Experts of a small language model: 25.9M parameters, a shared expert of 128 neurons.
Below are experts of layer 2 (counted from 0) of a mixture-of-experts language model. Rows are named router (the router's row for the expert), gate (a neuron's input weights, with its number), up (a neuron's input weights, with its number) and show model dimensions 192-255. Each number is 500 + 50 x the weight over its row's rms, rounded and kept within 0 to 999. Numbers have three digits each.
Before each expert's rows: "mostly gets" lists some tokens that are sent to it at least half of the time. This comes from a sample of Wikipedia text that the model never trained on.

# expert 20
mostly gets: "ij", "š", "han", "mad", "uj", "kh"
router:400519600467467544422548540538455431445489491500552493515439545562541513471405372445473483492531476486477591446584426551419496502408477517511467486479547455567582526548555517516508596618494485
gate5:512422428499563558488570525441423480518423489625399470520426582486494477506621496432473454567498626475481485482583411575450491549558532561544458444474480504449577540516548478539515572536555527
up5:536593506530530469443539508570624411472523454475564496495536472485525466521511516594540443515592475492476438473432480436529551451496453547427530609539496454452437482546477468383456473422561415
gate6:505410511472539560464516549546517507594546515510536542488483502438425489439451464468539425510562491576483552515503509545455427474546563505483488489460526514530528466435493529541485527510445561
up6:483441570460454529537472390491546473506511518565527563488441453500478499541489513474438436488445432566518391484467479549488494550458618364633531494509460541558529503415562473392551540514525582
gate7:519433410561581528491535549518524528554442452501533575484347538531458373476493428459523534386406453446523463472461537456555507466469519508573553560528516399398439544500500568526425500488489495
up7:574560483470516414455449461526495482461549474437446572556459573464530474515543509402442524464424537518574458467422573514500539470440596484585567541523516471510451475607484477498448489435473554
gate8:474476480578502505515558423369510481525484469427448470522450456558573492538360530530461527514408499496517500513474477527480471534451463534525494366491532414500521522514484539451476496558473478
up8:518531484634520482460569495451559526528584550508558556523527428478502552520504441527461455471455431394451451488474408444544510554524496546520487503521500611497540468436452528417457448478492445
gate9:448510483501463475603451567522616534454484574526531441479485412528493481481458507619531525508487566484444547540484433414588490530508370569489480491574549398442511481548522501531500498460371535
up9:523487484465444435545551459569451539488585555477486534559499519499449481434430476444525468513498498564539423555485471488477511528516464404571483433493477570423486401443490502541553497443417383
gate10:507495491504430447519464500499506429518490581416561407428493393453621509582531490485556574593523547536538519481578459487613506506595453411494372388567577531566522526456558544447510596456538521
up10:493508608506532495550567365395528424455496500524507476438551445532494531541488531436413587534530503544514546460577415426564563498512467502570495465620494422537594507419522523562497419466522487
gate11:411562485528446533492497531511567575521408533517459580513368509536564479521525582472494514513481466481542608514491459529525419470509517549425505504575479443507532533400512509513552538430429538
up11:506531573482581539432460524509483534484484445529452534463506425471512519465400522467432522526535449469518530519535513612565499500520537512422459506538490546530491489597501480461607521428469481
gate12:582463398457499532549451487505513515468414493489461546459570488472479532483587455554486617501617487527557559428508492488483470591452536486507492471439442460504455528522516503499446586482378478
up12:481492399491527567532513513523529492587527632535536551494595484468376496448421426477565569527575469539435549510492603465579522610466535563482464571525479498503508506464464564459542432495408627
gate13:537473508465535499539482559446429485566405435543423476419500475584516486535492464516452492558502523535530481487545544535478589387376488539599471461395513576450440449519493476555514526480538500
up13:471423465454511492559475513501536432574519402421492543386500522541538459468453509486468444529535481515491533515503573380509493422375482501523463522492579592447411535496465555545541439535439516
gate14:523486499492418487460571430512476489479461404488551470544463555395513583495402578463477514535521651493511419505516562602484562467545542544502574564451416540428556479531502479434488588492484479
up14:516522529559511517557412525450537478477524550553418533434523544538462549471552527542411546436413420486572459459438568494501472491527500377589493559535576543580548482490515470441479440467541550
gate15:487581470519427489453558541485455526407370462570480428523455513448556574567458559520487422601542595446427547599482448530410482468436516451498507513502520517613542597524413507403603524556570428
up15:513454557584461448495478413442475456492585443447546547518416489534492418477557463422493553452462464485481492499521567500545486609508490502483526500519551536440531427478537547523510439369401600
gate16:540469495580499392501527591423599529480515482527538488518539419421515479535466431528461510576516472442576533562581566428478525541593538428434393484446501469490463569467549579410533450504525512
up16:454524454520484392503454576477595468475561504576477531522473533474537519612592280479561572471465516509482485558424487532507495672552519486380495550538479383521495567466524571510421432435489540
gate17:468473486506496624469426517422502453534471517498473420519434518505532510570443604477549490421427541519395527575480535532366483596422499462568512535466425392509438497567537424523482467458498525
up17:504511527501483559409543477426539534516515482561451522479402490464546549589540634475481415442478536462534526439575563424472562525548392522518507508491416460443458509611450459440609502481427490
gate18:526390507518534518588524545509514503446444482443433534479494530548446410545601512555520453495462522494497511420575479551463470559423610423488492463475485428497520498581557503464453554589492469
up18:536486539628384509388368443412580589490650507548487525525515520471551533547531469505500459435453520564433479549458516473503489510517433581465516470560506536516520445508437520536549471493551583
gate19:414487513423541543430503601481428585457540519650490548473518573558455505502543521528598439458436535430475614513492507486485462524513535474568496475461496574470483466451494548559429508506547462
up19:583480505595500487561492438575545499460523415469488443579489557522460500547419460566478558480547438409536434441497522477498499543497536483462621491543420497414546549582503514537549458505563534
gate20:409454509504557543512547614515472422436519673551527471473592524489487552488401452527440472503559549564459494502524520454504524493488529497486489473383611468381491448522542492491487548491492489
up20:474479467454546466491531622479525462411513514551572562506538552433470519483563602514410516502520563483479513523550494529554472486479531521472578536512475444466541527432503479455498469499468485
gate21:474492549555526518520514461497506449397528398502538503452535460511590484458425439422469510520544433516506548508488480447434434554419566537525510577461524523470485444488436459490510631552496522
up21:555458534564469474510445565484499421435469463475487527513550524427583574524486484480503460539528501496459501399528515539452504519415516536438522510503512480543560495515418556353484523607562517
gate22:468440530432555499512424608480526502478471521525540487473519471591554574504474457494477524474510518452500478527572447467524521447486502499510544529561503492553570462398531563469466571490499518
up22:512525490448578571485532484487497502442421520591472471415517572516573453512340522482461467518512424528474430508489465586498513486554488483582467480558547505510504482493500513441539625456519577
gate23:500581422481436482432455470559470535442529485516440485468565522607503572519480497482509487529508584487479495574589472537579521514469502494366550505441540459606541499534500448475416502537507506
up23:584497506465449493630471508481596481557498469423447464510326495554470476487543486498485477499475449425481471475472589511450443490484470547572508446495460479400569559544552464507485523459577460
gate24:582442598504502405516616543542512430508559526477522456393474490509564548471571488531565533489516530463552586518475532550545428587484536476474512447502538522501484464470507439508471534507526514
up24:489452415488519453519496461526463555573475533525500586516520561412424513585488495493466521626546384521472357505485506482511527403551494517525560542489421441507430447516492588550514446494446587
gate25:494573488482534536577503530522452542402581500448491520471578539661548490504498392472570533483500584550545457551534468509536517504554516491457432457444499487506390464503550597546517622562471457
up25:492539568493500512553542451476460485557489475441434582518505478512562469532425501476571547423556507485561536558585541454548543495535434473495426528488510456531490407532515584480495442537466446
gate26:503570534504500469498445535461507535480457448533428456527488534488479471463570516555482552593496526466512475538502464521529419533427523529446560481463430508540467513635456514526507680547570380
up26:566521511518398483533503454469554526555568491475458504471522473527455545522464563562514374514501441398521459474509549606530546559583519446588532484533551536539512570486490494453395495562447516
gate27:451503576581520502469503509474521490467460451384467547528615462548534420447464440525469467529493441560628529506518501541480510452520660466523488448450456577528487558432521490517494511501462480
up27:472498450488484459493559519474444533518519510557614533437490449472545518445537550533452497474428474505537439491441475414561507453491524493490489438504511518414564471548524435533597449504583601
gate28:553474536423496433471550459486485536546490436534418488544565458458560476559427452467566398526479507454447447430455480534428569578414489494487603510449532526442458509561526467540494552434564457
up28:478614622489436507497482547425523497468538458522427447420518486447433499542539465497447503490554461399535488590521549561468603361541559548479456459579488471511442437473527521454478443489480512
gate29:556477506491519560432484441471519486560418430481505552439495409588510503484459441390515478568456511562544516532483475439392522459484509505552565503512556512562536535439496526506492657430552521
up29:457433593443479570589442578524471519502484584545475602477530419507505517507502505484441531495449465421430442537515440493542451460524558476558514556540518496607465517425535490520510492528440568
gate30:483580458478602548408445506446469479428461557528488495497525564524538408527505505525442534551523568559517538530502475453463434400423430508507492463461536469429517527559524589581493570511603473
up30:532608494514531547532437527501509451456506570470481557521489551559504509450516530525515516469551506546435552442459404523436528438478555465462511403524458460427519496493507496429438545487530512
gate31:489517497489538481431482481416420525450453403571495396506534503545580592444470558425547475491516415527460512516486483517360442477511539450440471509489536427621404525489495587448523538470579454
up31:532512438529453460536538526425480546482535506439408527462472544528491461529416387377598496556462449490417464522543592513571482547499608419441487566525496424516463511527521474436416584461573580
gate32:431453510510393538590589517403489580450525507503483465497500571614545519363517568536524429500579507453497499517552469510413488411415484625503432458543458481504532471458541463558521470523549433
up32:607472517577496385498466470462464439405488474433495499558471493466423488477531448504479471583497509524569458554476598501542430539572581515529469524501448488529534504475542507516407455490552542
gate33:447514493522463440477428557481516475498444420509557576450604440529447513485539440558517533613549552520490572521509550496512526537529481544429441498482467534502442504537503484440460510509509419
up33:540471538573574510541436508464504572515576560434571489524556457524504617483513483505496665456551489455591512444448542473566555567580508507489470504499481507527520437477439464465546512504461626
gate34:533500476537437501456520479523503440593471413545509473444531576408482593467467494385497503477460444476508590470436414486443490574483554493484539439541445511518529536551509530482494488526502432
up34:482442454506495468574487465469558564487469617546483489539457520484524505478557521518450552529515452544482394463550478484545571366533546543424466551501571572526475536524565501490421457532460472
gate35:509559435572548471493464552543398469415527450500448551372539574415469572510422387482540557421490511552503554551459463549487480486524569434514444450562520476529428440533512531504410473437577504
up35:537555450529530504483463533525430463452442515493542550450544559411448565498465489505588493452616520483425528468466473502456482466522529457480414526510454425491448523550533548523361425502462514
gate36:491524509541378515465517516474516362548569442480528459501516470452519467581469531558502527443564520455479485506491589487489558469525478472486499498486503461472469525491445475610520511497550539
up36:587582497471519470434476536489549592502532572525493437544465500470544532425512490496449559489511507489447512498369542504497441532498456427557466474492369486521409548453453524546479499414436527
gate37:513437463450440467526444475425559591472488500472371528569476506535516468491548457520501489617452570465518498505447500458401513437437383581478468508543496423516536500555565505545507564482441468
up37:570536493606606467498514459557444451492500442412594439448531515497408463559432548482539509436491343490427473461483516462602638585466554522594502453454488589444470489545434530511440483472547586

# expert 13
mostly gets: " he", ", he", "\".", "es.", "ing.", "er."
router:533505560464522546478529405467460551548493545475455392502513508428527516563491519496449427522513562523552459493477438493509494546552474553552515473559416478525499413521520499572629449436560407
gate0:433408484468496533407560562529445445554484487469510413477500598501492474531513527547508443531483534569511553553516449499505532513507498546481458507475425551588502459530525565622558488504477561
up0:497497463485510555537446460445580449469492474518493550532427413440481452559512521595495424506419436489590515469560472473554491462507462525462593517513531446509499496515553487368562529581498460
gate1:534461553432441550488524565482546498490500455483474517529384567592539515489478512480537447483487556561520588540477402433450524585467586472489444432482540462464526545461475505533532557491533403
up1:471588465531653482472401551494501440541538491547511494576562408505566506446564466493551590474524469443471423495404428473467552402578414545548490567505475500541487472512514551516496555527528589
gate2:403559540554546507512512516496573446451502494493470506544522547498512520522456467506569452459569505434545449530452487486529489461524542566456357417568527491533460454477642441475487514543513499
up2:539479486515450506437491533553477444483496396411479623527495449552559565540342462517522555452522361539533554466511562475504444422552476471512494410445447507516497457541459442440462490518456509
gate3:461444403522548575526559501510389591512499541541685469454501564485430525506435546502445417644442541517534511554416501463531536546482385530388493525426484476511507597493487619531552470516381421
up3:405564401516551483555518481387529552540568532512539467531578586428448537477493486400444475554526557506512427454497422442504445561542434507439448463461498444510518527571506497437493443474393492
gate4:527488550512460500633497472437405545529531627512543512437503420448434432504471454481524540524498572438385487555432531482451491492491501494501430483484554516562563524479473463525457481485497470
up4:400573466560550496416548458558469563451488525528503490426425523548487473487480500447475386510468459492471490437551442534580519462439364458464509568584458565538440608507474537485449445601523551
gate5:515452431512459433501438557540525544548436505648435519448475522447420509499390521481508490616515372541491413467403412531458520514559492450524483492513428542462374520515466528519524468476544505
up5:545512491498433499460526459515552471446443417492534500513511572562484509490436462437505608404379534461489522566481449486500483452468589504465605453504558498510518530367543544469451475539488495
gate6:497543509451487543480473489493689502471483438561419530398509422542485457595539565496409472473565411528632458560518528482511478461429435465455456537517509520472576455471541503570471486482592461
up6:505549568487569567564532514492600435517464496516448553512512463578547604586555532501523549486586485470502486553459572442551496518519447479550453512545625528525592462500549512470578494526458528
gate7:614507503484492516548468536574465538572528528451546542505433456510463491501575564455539487535406509419520536445463492444487581568517460491534460486454545537491513511334550527480436557561532459
up7:481496512438564409503527505431535494458493549511508433433458431511530545437570520529498566450519491505570504511417526553432417490527536502539595475444423504498475476451475495567494515501480519
gate8:521430453535439524492579509561434541561488449558542470469453530501502553515520537438531497486528498538543513510509458480428451471531538561546614457385582490437580510481412561458525494462505526
up8:527520584502507545491456446500543417554549490477460509523537483593515396483523447561435476513495443504474449497540534457530602412440476443491411543613502583527488471490433544526465422544453463
gate9:528539541432385623531486384535534584498519496590518491530497489500536540570494509658506543486427573558484536485531527592503490490558533485565473554497449436548570484507471437494496492436500411
up9:558574489429545448456434446494435528547458481453471368489479538471473481430610401488504477500484472453528461482447452417528509537475547506504475367551487517461445650541493559518476473509569449
gate10:493441438521488547512554464532492555510520486439504481505574496508531410480432567570487385517497468538423438552460520550433491544475562534444491552470464535574422435514593541538499508595545442
up10:516593504599537450495459541499514510426588519475583568608478458486572575560514468537520549474544506484381500526523539504537455430464435468525551539480572485538500511501414520462441513472499576
gate11:462428455511512519452465516473467460543454556468526456521400508483445459543470508542474456509507411594581480475442429527462446512429457512480491497481494571440445484482527531462543564394555573
up11:573588511517518431484540498414550426487482433528552545511564465618570582422567434455500582488549513370436369508560567514568480415504541442511496546494564505570534501453427431533441477566529443
gate12:530437502577520496490504434447449579519484517573509453533439552549465448532546496482537556536431464521470475531480478488488500476502416528503510533489505495501490431423511561545387555425495476
up12:618450481515542494551435516523524544501485487508419453573454591501533484518558475466554706575395522474434473471551479472435547464562457594583486493494584431558452463429441554516394533443474561
gate13:459435556559601539548459475465589505438499525498608525577445543442437535562410496571514397430484510467492494492524437512502495514476511445472502509435433434443485542431510556539536485516477491
up13:510508465505514587498429424471423455465470477500468481526477542400513478477570486476557429540583485500525453534531518525583540487549645517473559502496516495524414503557532572501525459470490464
gate14:577528522582517460508501561519519473470450492602550445466458388556502522486541558491448507514540614494431535500498579473427504512581467566451493503501478461512545466501532522496524459450570438
up14:545492489485571487504558433508533568447433519471502592484494461475527431455539521467434508474442591496474606464540550486461497469394426459503480551483453523499505537498566514525462455564437494
gate15:464477501568419467435456471471485542570442482426323552465436504490590561533442398535483448498476501482504505499511542473494463509540439489569532498441512498500615484518536533503602424511484502
up15:508496489552404514416585486555569471485482547549448512401504520484509510447495453525591598543497493532562484471570477479506424488543564516581483484517450486514481536568504478473525533523428453
gate16:454514583538446558502482549467469424507521565554437474462486471572416502485459441499398481447517578531476560404554542474504486534464503500486469502485549580498439567369499638574466462550477494
up16:459476511545484482601503503450549536428487533553485536586573497553451486469404462473541465517545505396542494522431460361531488558457514547487504533487511538497463546574557526522504517537508480
gate17:536485474446547491470503559529466572469501531422545500562482479514482515481510571468464444534468492546501522477509486503494517504492445452525433507450449471476438438413491432518460502542439449
up17:531589555534398441507445502552464553547526510486530427508541576542480603557551468611506508422454565423467556543522475510581526492531480558592456501550581567500455558388547502513516561530528524
gate18:415514569449545420563383446464475510444587499487535491533436484469556489558526487553547493474450507554509559487501536523514511558488535441498578497369437563499584445458487511433533574443484489
up18:451521490558532432438513530545423525475444487481358494599539427533512500554549441465522531527446469565605493512594463556417501469466503558486547475476533481495498539393450512416400495570538466
gate19:518511567457471486526562499439440447504519531489507470547574577482473535501443502521546549549481531479540405473450517489540576573505487478516439536516510458545574499453506497536491589515482477
up19:456575518538572524394537547507494424480432403540504434462559440456493586527507502487488564588524564471556449441514396398535462500462508476524454511609570408566413504556496477497515526532525549
gate20:444533562556522486494552483589473567513450404577540491437497529554534490387557470452536470461471471537462569522437454481524440531600518370561493529538525554430455451446572430550475496488485538
up20:578489528534544499435509502577450456531592488536449486555555513438504617402459571409597426530538466603548489493446446539574500430412464567541554456430532462465503540525554537501460500437628485
gate21:501491534511467581595491366588487484559508509494508539438538428495584478452511409450510517517471507519544547525537600544497496488489496480533451575511465445483525434520469510541563478516573426
up21:528474515468547530496580617523579467452475519441590537553445481515429504610513558467494511465497492543477497427548447485457539468442456503388493432504528531467491466469457526544402478566516517
gate22:565470419587551544540436491516462487564559489467468488541581526458471565516440568538501511496537532549494525526535557467536525486582454404454486475460443476552463426532491609496653527422427430
up22:468441411553478515560397433531534515510518492529447511505593485413495591545364468473419490492520532493551513529578530467555529526402447380465465439464453469503503442572560466492573519437544458
gate23:559484582524555509511545525467462477486467442424498537504520562457493490525445580578552556495489494468541427552510561541541600506608513502569496533486437433519552486500437472472580540453484489
up23:525416547531494414539531544514528435555489556468412485501475471476500573485422480564522520393402472470537560598435524463444553476698537453585479488459476371461551468443470501501581527492483545
gate24:554514514488482580534551495512482528447484519539571560454517488571480445443510470470414533526578456426423484508533498532501495404483529523476441537427555535503485505416562505520433468535572404
up24:475420451449512459569529577450454604559448462475489467535523405477409495465553495413423526473444535458535590606466449474510529487437571391528553440589373571473551467582478597537524435484518501
gate25:539340544487471508540528539465418445534510519504545497567515533539479451562549465582427421425472554575444484546572492541461540541557472447482514540573420560540528517409488573536487399570443432
up25:482539588566601467517487552516404449597444524450557458521539560531453536536539399470450455495452596507443527462517458449522487522571571494455487464562492478531523651454464494483440493560455557
gate26:503485486521573551423541576502507577479507494535454512562463429486471476522545520464548509558572569462485487513498546539392461494460506508483519577468472562517512550524531476466472500448515518
up26:420584526534558531473526573528536591545435406508506472445403428496564467450550505530462465471524450480505570524506505425419511556425532548499500417402438455507549523550505494499482545503511461
gate27:511487468449366515414553519515515464527607463476465502511531575443526472398514546532458470520482467500426491495480489496521582566432555471543508580534580617554563493482512524477524589571574492
up27:502513432497461485457534573476518400526571548569453439506575561449416474482546553474522453601502490497368493466474469446494587519449464473559535559518541641524548455529500523544434580489529486
gate28:549443508540463541507501513539437441498456536497431532470539455454533385520537491581584513529522506501563435590529546461372536490549506380555392616478558487495539446487456424548537526421487423
up28:530539469465570534528489503591441512570559498404499488498514486580470528459503549404501480519487445486535507444475539532461546531399432646486591559457517491519401438559432571419505491556473519
gate29:461490502413483460571540501552422461623460515533525466461480479509515519454536474497477516582433469511349518514478459518502577545491460476559497457511486423530487475466495527464472402620401477
up29:417545429436532444524586509551489522578529589475463507497518386445523540502567519518512506485439434481516511484561504535449530535475533518508511343522530611485532534500395502479391440585472521
gate30:530410507423552378511582415453377534533538511561502519476484653441534472446598526478529475529426303503501508501488547489440542555498564546485568541526523526520543480497496516490494569411510573
up30:538535454578441522576469598582534600496581525481525478462475380449478570412497554495431538520567485502530467435443530569542581534524534580520473522614538492476523418528550522443461449482468494
gate31:576608508451523570486572548574547434558536502487558478467506499491554434439449490526460498512483513553619425498443485524453572469564489477493483485486522485500464551432528543555491516422495512
up31:454489533504399584581504523496504477474544472463477412416549445458471468426496480451446532551541399525477461539488536564535447499534480436458456510535523551578425512435557515569488384534472514
gate32:492461543520500437418406574499559433479429500547521430455484459541464453473498536529545536541522520569615557527438428567430471463431521545499524409446447429448491396425595451535493522481520467
up32:480390546513445524505518475435520511441434528573461523610599479613537390463457572478526590517554563561519539536512456522549511496471641448537451384631458441458491527484469523544515498476519483

# expert 3
mostly gets: "osp", "c", "ym", "ynam", "qu", "ymn"
router:485567506513535530444500494444410470387512422483466486492468471555527530466615390473430552507456509506440571611514425567554502511532420582559514487542551494530583591551631482488504543616498495
gate0:451489454528397456494550666487531562539509472411396471489470472534500547524538518430404529430521505533504513430531442510450438491423460506494465534543456455430534394550498484399503513559536472
up0:525492502464475429453450421449553487544423518489507557500478570561532492519418578476510565486572592426482560460585468474518492403422448539443527481505561498506563409503455453496584553552460462
gate1:409434452522476507407500463473409581389476422538505457527416523599487555453463466474467440490501529564472468571427564484525457428591460475467529488489497507492505568509448519384495501498514497
up1:482584459561479504538554553487524492593538465604583511436450540569427489430483481453431413527535472514556480526488521499544543478574428513489450463516501521507614524521477558350462521381394480
gate2:486554414468522636455508432493477498485480483535449427474399410549564452562663425570502429486455519539465553521502510514494508538547530532498514475509467456493521514510541558559488583517441452
up2:539502512516411489480498493421478429460445546469562611555504457381451473384523488488463456525458528492488442467526469499484532410506573506553484416489452466450557568446458501565481541457521511
gate3:431474548629550507416441550496488531508529487516493447537533402464478501522515487503530520434458491498536529370496504502534463466427530451489574605560537500595373501402532500474495463500475444
up3:533559454450555510581480596418504560484519506504529486445413561487543465449500526490517511414522484457475444530492511461583600454605466532428567410498438419525541433439504550502512463453606566
gate4:447522447505527507510509480446512448484500488471515475555382427467529499527441551526475469484498413458583537547532553586523540562516524510430478525454512506509476528505566443508484586512637544
up4:543469542502421531561605431505525439585506499544551546447547489514519495496420508521507549486495529425508473434453449519524565472436410487576579538506470513520492461478481549501516430464543593
gate5:375486482497438480460481444498477443473499613498475497510482439479591586398506380456507493509464532550479550507377559454530475481485457511477472502528528458605469534477484478470491454542473439
up5:461471418553455466550445472638475531560518503544515490493514477465530513482548505513584408495489505459394502507491522480342459522462538480479529542511520534480433542648488415597461505475589493
gate6:479455519540516480551498476467540538489592508508452457574573541470460493506469463428504551503427536559531540545533463424476451513564535483503523550567466553460433475511535543414517524521458454
up6:661419509468594443533392526564535484498555464449493434445531509462456527496506535538431466458460546496531553610518475485347536432540504452427507484482518554441482464460409531415492603474542570
gate7:520431503469541504615564541518467513461537480488408574453366564541504593463521485479497517485534474534550535542501507451508504489473541522541478483446473481492510502501548542455424517491477539
up7:469558537383393503551513513517468454524536408480539524455583485581596526517518525452532552557622481454620635496493561428460555539493515482440559498508533497516516474501568447476447560623557588
gate8:486487468508504479534516441558462495427462489516511539452427489503503502512583382486573565441628607493520557478548439538490516547506620540430464508538518458600478466450609422464493507475479513
up8:484489476455479498497469519566558487516467557456505459529499526567495475519483466432468443542528433430445446492477519490557456464526588368520480500514404588386490452504419572496538571477469521
gate9:401526447509526542445467496475535593520446529597474513441454471498473493521481545432513495461519446434569590373476466537554545576484463520534489537462518590522551524532525435521529491508576492
up9:506530487504380433462461489532570499421460469487515497520539468474489386498493482478473526595530589478483401563569469416529401535469454448481474515521600489527477488577484470563423476539529483
gate10:499507572492523624483472540444504506548425468488468601448540434558497511491509499508438488417632469414519515505533439510519602564534418536577585555544462523516421519453499405550474482430419549
up10:547463620510473535558544521556540427459496503469529540440534478457538495541476504496503450548434399579485538454523556363492549518506495493537492500517542436433530503473479608524534403517476469
gate11:483514495466527444425464437442467547532544474592460503488443492471409411517598431588522566526436597477543544549509515474498523351545454519488497508520514485543440552391450496453506531494398450
up11:564509456668481480476431524547395458573482480504481522443517497483424473565512558529563672534496507482528476374517526487457560417472516554423480540468429519532556564525490384565435458513492490
gate12:537549420453450404453513427473599555573477558453441542517482524450532518551506526498492486478494571530575504530439521474451460560534581468517486500520504517455500564412505392478519533475483472
up12:512589442505508495460490470409369483509574600459519546578501520577448532509441502519553578375442565587501516394478450528472560385461578508554525551472493487526509385594473559528521532493552581
gate13:451477469450552594433559511592492489463581499480608484490471575474485458507494511529450440491519553487537477540559553520558460502463551542545427481470462469482465555471589495521478484552416507
up13:519497442468560559559486545540508474485511430327513488475512549537555545477462570533514490567482531447535424477463577607545566423497527507552514443462504499490616415478501463401503511473475493
gate14:505414476479518482488581499466477524476581493423512478454493506517502432541428522516443489442386561488581492568499561510536503519543439394462517499495521531555457437493558435475512523550534493
up14:504492482599525408512514535451482609419520471463573553501471498454502487475588360519564490537555449453578446501456454415449509381514543521508476590494474481564481525539496479570573489527527468
gate15:506500541479464504548421540425558547490646472577441540546549448552493643511521439482483521510455528486532580560495507498516514522456497518496498432484503461548521467457587524433492495618434459
up15:533622533515560537534484579506477486564481478526475462464491476423546458515423505459468408451531464494415491569487471451488449494506444489518501431548553433476515474548440512514475447471444489
gate16:528533485524529444553451501558434491486405504520555556572525452472467653481533475456555530554426464634486567413471451588535453574513556446458547470474466494582473574541500508511525517530473380
up16:498487513547444523514472526585553487520532503458461516553515529508522507553340578358533496442501504434515373441486530393555509438407446489502477659472496524432530450471433553547457430473526597
gate17:572508643573446501439589489540502477500423540470438514385463443505559549434499451483431531503513585518473496523523520504479500519440486511484621499462457407589570435436536445446540490518482387
up17:512497434481541520522419534458492530583427504490514493601535456539389413447454558512516480441540431461472517519513505520472444486529517473532497594470529449501507540578431551569392563473463517
gate18:520495514439520580611459413501507470609490490504461449525430517441491490495484510560402473467410489569518462541557502533470557571441510580550519525536475423505479510501504575534477521500421519
up18:624489506461536503409507478525486482516532563402542537588549424519530476525531481499461506564581459509473486584510491469445448500521561444443540475519590531440638492586573471505446548483525472
gate19:445464477561518543525513422485485398501512467525505497506412556527553548499473462495435495487484517541471482619474506502545518483473551486521618561465535415437486495465552426486584469527417447
up19:648515460385512509425479547567567469433497538522505512561481496530454504535506501475446545546507482435588419471512485489516532605530543453477468433533439581470528521545387522484467608479518492
gate20:435512596486524595521493524423506495484553512489384419538447496486494416508568368493558613387481559447506540565573432559510505539473436528480545470478568439488474579629543552498521537529489498
up20:553540423551456397543541433556485542591499558571556570592575467518426541500520475507528444491448492443538503430513524494520549446567458483462447544505476534454441502387464478495481497353443504
gate21:442422498433528457444461513427491414463446450471554448529556451502492515461526519514452511506592491496502585556564554579552460490502549508497483515538522491509494554421530495483486442487514463
up21:480525517512412416628609474510524516525535560520536477530510535460507485473417514502525486431506420460449389483485477420480526511485466402519500490540470465560466310514478479450463466495544602
gate22:516519471482494533432472531311485601381606451548555467444499547467539603518521460538514529571491485461568525563475500483473398489550434646513402472434493535533545529494536465506482421577432481
up22:498517492480492461471528495459488512497463511539472480500556568561545515545538498492423487470475472429527520512481447459540482528524536495568400414494420500463495539445512454444526492508452604
gate23:541544382561548535462460515444500504425477503512444535442514557395411573507583446470489492519550636513575548403564437557434501505504512500538546531456417455581544529480516573515494503474484499
up23:463526510454566492501496553544475544538570556454547525446563546572505443566538534454479530488544452471452388502549529351573455481418548521489526529572492521443475460545461521474508442417558502
gate24:446570574503504554531464579534444523495564497437448439544477505421515486522466448480500480462492503509471589529521523477448497476544547531556431463490456557416493524433447510462496474533519594
up24:597476445494474365509520484563557555598459488574480526479598461512481423409577581442506551565564450457524411410565451538529465451501477496471481461547567487488539530524515468484563482408467426
gate25:528541500529522531422563539441518516558548522458487468460461571518518504441491518509541427413486503540441619440511518556471432493511482531420536498490511401506589515446516552557464539524486410
up25:475452529375443458413597454553560537453486507479411633479490443482506456450439518455560439550401422407480437479484529471491573469460450477529516527453455567451484465564481502441522545494560560
gate26:514559547516525508555529364464558482444478517432503541478442442460570507550463519495413512552433519524456496493589496467507484515528498561465467429539515454517484515468564406427516395546549517
up26:582508436482417485615542479575561488521414595495542605544460499441519449431344447525494489515493434520519482427518495473421471524558454431458585508447525570537509429552423461514502454429601522
gate27:484489453563443542463476475493440479501453396480493546453425456538404455481496424497515485476497492418465501589530501595527510545544489509506437496492497513522455539398544602458565550519472502
up27:517453487555471547494590489596442379512555472486554529465556509453585501519536464530366479559500534529558366494566483522507558417454422430631503516517548520465497444571483449461540525547487530
gate28:481593470543600462443505562573518550370519472542513487453473512508492509450535508560505442521532514500570625546553505395503451482527497462511465556520495508609511517566494530508510568514509597
up28:514470543443520499520647634559408438590446502493418564440513492518472588555541535488439395458511437521492491482463418463497468462487422465508477431546520454501409453513461503439581466463550637
gate29:482506499483510583539528550458385474540399455462477446528492540509524524505528409520489512503496537543476545533488480568584489476601500407487560452546510487551518547469460451562498560506546544
up29:547540521457430468580504496489523470405474520586504510482539356476581515406521490481506496528447455501484539564497544504498510487553492468450512477507445486552540497474527467392542573510404559
gate30:447497428567482454463493416477466480470425487455531637516494548482456525518491452567653640433563547524437504510414505545554497503593427520501424546474475447516488544458553443580472605409489407
up30:519542496521541497626540470535424563472491552567477563524518493530361409400392535544468452459477475581543504456504489426517630555448522505459538642484521520484533473537582513435505536508448479
gate31:423578426515510541500444519545460424499508508503531488514559492493578557651506509454600527545459513601504543509499474450533464458517492427555481515513518494552566482600493464407484514470332435
up31:484411481491476486425520521504472518436500514442491487477468496613501434375459526533483490509569541436490450563530462514569556508472458498483513581500467465536504521382473581527467453419579511
gate32:505508547575462510398441504468524474444513506533488489447464551455433468490465500466609416409436494547441548499524496508471519502449508464524482490433471549492470516462477579554514554561541515
up32:472552502509545481563523466572431543498536524486502453548545514504492449468425569480518478498463547445562537484524521537477518495556580469470470510505448526565505487474457531540476507503500540